python train.py --hidden_size=224 --d_shared_expert=0 --optimizer="adam_hyperball"
Below are experts of layer 3 (counted from 0) of a mixture-of-experts language model. Rows are named router (the router's row for the expert) and show model dimensions 112-223. Each number is 500 + 40 x the weight over its row's rms, rounded and kept within 0 to 999. Numbers have three digits each.
After each expert's rows: a language model's description of what the expert responds to. This comes from a sample of Wikipedia text that the model never trained on.

# expert 30
router:507492485506595461472520445452549577519476555450473504475549463543546523470475557451529470506523498497483432475442511489457535477378547500571504470473484542592495486497566556382527495439540474517518444459489543415486430516506518467476417496485459446474419553525510513485482516536516525495517496577571514521486467473520416516471465443504
Section heading words. First words of wiki section headings and table headers right after == or line breaks, such as War, History, Early, See.

# expert 17
router:508469527498505502496424460452522493524476571471503493483487408543504491451489483429516534441516500511490430496441446494471479528486559472572471493477480454530515527549499526490540543449568472455525469485498489494500482544533500465486481478483492430463530500486550472499481515494470497503465473497566468457564522423533464449524515438566
Possessed nouns, word starts. Nouns and word beginnings after possessives or the, in biographies and titles, such as his anc|estors, father, first, own, Hung|er.

# expert 26
router:505438510503503486404471469471467455477551533497479470439572440527433522481489487527513478516463502493462428452480495476514580551519446502497478479474488507553493487454582551422491598571557481495566473433414541398487524538543462459448441550500535495484441506599487515495462512558532485475440515523562509499508472460484459503444546474472
Music credits, recording. Words in album credits and music articles, such as instrument and role terms in personnel lists (guitars, background, live) and recorded, released, studio.

# expert 16
router:514490476496583424429476460520497541507446502505482475515540577450450532510513514483497527521478476545478463453478488495454575530445495501510502522514502489608461523463554581428536481458497515491534437546517537454453378503501480450520469535454519439500472572550484504474477550533529514480456539526491423497492449494544442520527549471482
Verb and word endings. Second pieces of split verbs and words after a partial stem, such as inst-all, sp-ur, refres-h, plus create, build, and closing brackets in tables.

# expert 32
router:555480463506574438488496452486471553528475547483442432465649472489443486451539592471477487484448453503444425472416457447456525520506507509497465459407463450527494482474542526466499534493516467465506495498456547459545534575534468507476475520479554465460418561563541529502488542556554524479527523523543422516459505460534473483493538469546
Capital-letter abbreviations. Two-letter uppercase pieces starting acronyms and state codes, such as DO in DOCG, MS-DOS, MaineDOT, MA; also sentence openers like According, If.

# expert 60
router:499486503447511406421462442492457497494517526427489450492516479448481496470493463482486469447494439543486396432449504493558534559507495482482499471526545465540496490500500527426516508472542524456506446530420575427486483528540444449542482465506492441463427515524521542458419538590519535512448487446583487455456507478546445517523556460497
Mid-word name fragments. Inner pieces of Asian and foreign proper names and ordinary words, e.g. Se-ou-l, Se-ig-al, be-aut-y, often near CJK text.

# expert 34
router:537479495479547435464411484467474506568473480485511466496468491476479510512536524449494512467440533540460507515456484484494486509414589492510470470485487531571480483500575569421511472473544480490580472451490501502461479556506499531520422489442531487431479560555489492454460531526518561467493513486511430465556488486561495487462427462485
Pieces after initials. Word fragments right after a capital letter in names and list items, such as M-els-iripura, L-on-ely, plus periods after initials and Genre.

# expert 1
router:522452445512493497481511452453473564519432450478455492481563498560536457505446547473496509476472440550474498445474477474471532507470509517474530499530435476550471461558589513418545558484533526546500465457461569476465516528513482477542472510497529497446441518550536502490465529525505484505464508474532401520493514430542437482479545481516
German-language name pieces. Word pieces inside German and Central European words and names, often book titles, such as deutsch-e, Sch-l, Berg, von.

# expert 12
router:546508439532570473499454465451521577522428469497482438494499528581490521487460549467532427534420454525509463439422478467484547498550538566547474501449447553590497537497507573410493505505509404501507473471543508452477458473556528438473483573469495490514477461638494523464479494514543496503463468546544479509502471519500468499460504441465
Technical word fragments. Mid-word pieces and labels in scientific, mathematical and infobox text, such as alg-eb-raic, prec-ip-itation, frac, Solution, colons after field names.

# expert 46
router:487473477541521497459468451487492499514513523535465478464559464497442546482451535454524476493494459457467462507533488444486561481492490462501473445476404545594442487496483544451528479482510464521569493456424468417482432490497492490486435520449526493452460538574471534495487483517487460500506455537539438472471496482517481490481474444444
Table header cells. Column headers and cells in election, squad, filmography and track-list tables, such as Candidate, Votes, Party, GK, Length, Listed.

# expert 11
router:526534468510583496502467483418487549506401495534458476446580515583518539465441501505542474552460438531511459484416466465469505544522515568548498444486519529581459526465504593404525587501561429488532505484498519465527480496570564429521504530453489514508478482536528498441455501531511490422521529481602482535516481501512375506514463458513
Technical concept words. Abstract nouns, adjectives and copulas in definitional or scientific prose, often after a, of, is, such as applic, valid, period, standard.

# expert 41
router:534454540440555477452471447528488568540481518435432539445531536473417514479547585488500471495461542519453501444463477483494530501439492494539549433455440447518498456563526540437517527511542494477522525447422523489511477517547473503528390530505533410517463475544532494450429568541535557509480547467552479495445534454553463484498533466510
Clause starts after commas. Words opening a new phrase after a comma or year, such as based, of, he, a, the, and US state names in citations.

# expert 53
router:562494497465519479427420415488540569490477521491467364434597554529514511472514486414558462467494469548535508485474492484520607490500492492495503499493452534531475476516532552444546508489566437488507482445479579526464491525502480514543502527486529393529440508540539540510506529523526547476499522449559433550467482501502513480545497486492
Germanic/Slavic name endings. Endings of German, Slavic and Nordic names and words, such as -heim, -burg, -ski, -mann, -dale, Kröller-Müller.

# expert 5
router:530472544434525488433420505455489546545438520460458401452501546545518521509502421468519494480496494531462462505448470457543579495494526510560514497445468565567522458456517574461559468518535443476559514435443533513467510525545434536525451501412506430480500509560539555472482492546498535484439500442557457483498526500553519449481483481462
Person-name pieces. Fragments of personal names and proper names in credits, tables and lists, such as Hun|t, Mag|pay|o, Do|e, Van, Singh.

# expert 13
router:529462493483473489424444491490488509565468514477503445456544505523494496563481502492528454460449431463549466515454479502496597534492522525600483497481474501533478530507498582429561542478496463486531508474474543451513470476526446469499470555512492465500477501555537575447461461517519523468442535503603438521469532539551452442486453472542
Romance-language name pieces. Word pieces in Spanish, Portuguese, Italian and Latin names and terms, such as Mé-x-ico, Praia do, Cat-anese, Barcel.

# expert 43
router:563492477513581476452500523513526519531484488490501510466549489454487471486473521498505482476456474526487465505458452513498546515416502573506434487482441510590535503472509585425500485410576458452511411530483496423507429537507536493493473526500560457521462517575463491453473516507543545478454478556546472459557461488554500518503512426536
Mid-word fragments. Inner pieces of ordinary English words after a first consonant, such as c-and-y, cl-ari-fied, con-vers-ational, genealog-y.

# expert 23
router:535525454480524528443494487546503493504489502475479458486682445519533517419474547453508449483507421480481449530480502440465572521483472578567488508484474510505485573465482529393533539500588420500502464486424494412521476530541469491505413501449511439553427491528465470445487504512559499481526506532544457490500469461509466533527447449539
Mid-word pieces, hyphens. Inner word pieces and hyphens, often after in or am, plus commas and table bars, such as in-depth, sub|mar|ines, am|az|ing.

# expert 57
router:544549529486522488441463466397455512459518516571512407504545493541488513492445450458489461533494433521474408450465545500488529557509488513494475505486464477509469463520423511477579534508547491557527450524475484423511471478514494456489517511438500472529450496572508494476484476554511513478545482489652500530486493418499414469547490467475
Word pieces, table rows. Inner pieces of technical words such as inher-it, val-er-ic, gar-ris-ons, pipes opening table rows, and "like", "including".

# expert 59
router:529551464483521460439455447484486513496442513501502431504549498529531541446427466434520482463527427537451502554453535483471512502435551533566553549530488494584517541496503515497516515447529453495471484511495491489466504468584504451476478451460502436563463491490506566382511553450489542534528516475561502475539524480491459465588479470554
War and government nouns. Nouns about states, armies, religion and politics in historical text, such as forces, troops, military, Nations, government, World War.

# expert 25
router:549510498445561503474391557504479496584486497470464474480511433524538542465505507469507517483510493521472432545449504468465469496491561541588526485520508500552499513469548556446472531506570458456525489444462491488538521558529489567548425487384516495521448492545453491430488494500515559516552535512555465453554486467551422497478433469507
Pieces after capitals. Fragments following an initial capital letter or abbreviation, such as U.S., U-th-man, plus empty table cell bars.

# expert 18
router:546508524480520500438460465542505534556483515524479404474615466489465521498513494419544477484520452464497472518482510393525538433541457509501467499463475465548506530480502622481549457509547483480458459451487535405489471528547420499484408525469472463526444516591501513464474519576552520519532562490555512495492487538479510533556579452454
US state names. American state and place names in sports schedules and tables, such as Maryland, Kentucky, Iowa, plus nearby numbers.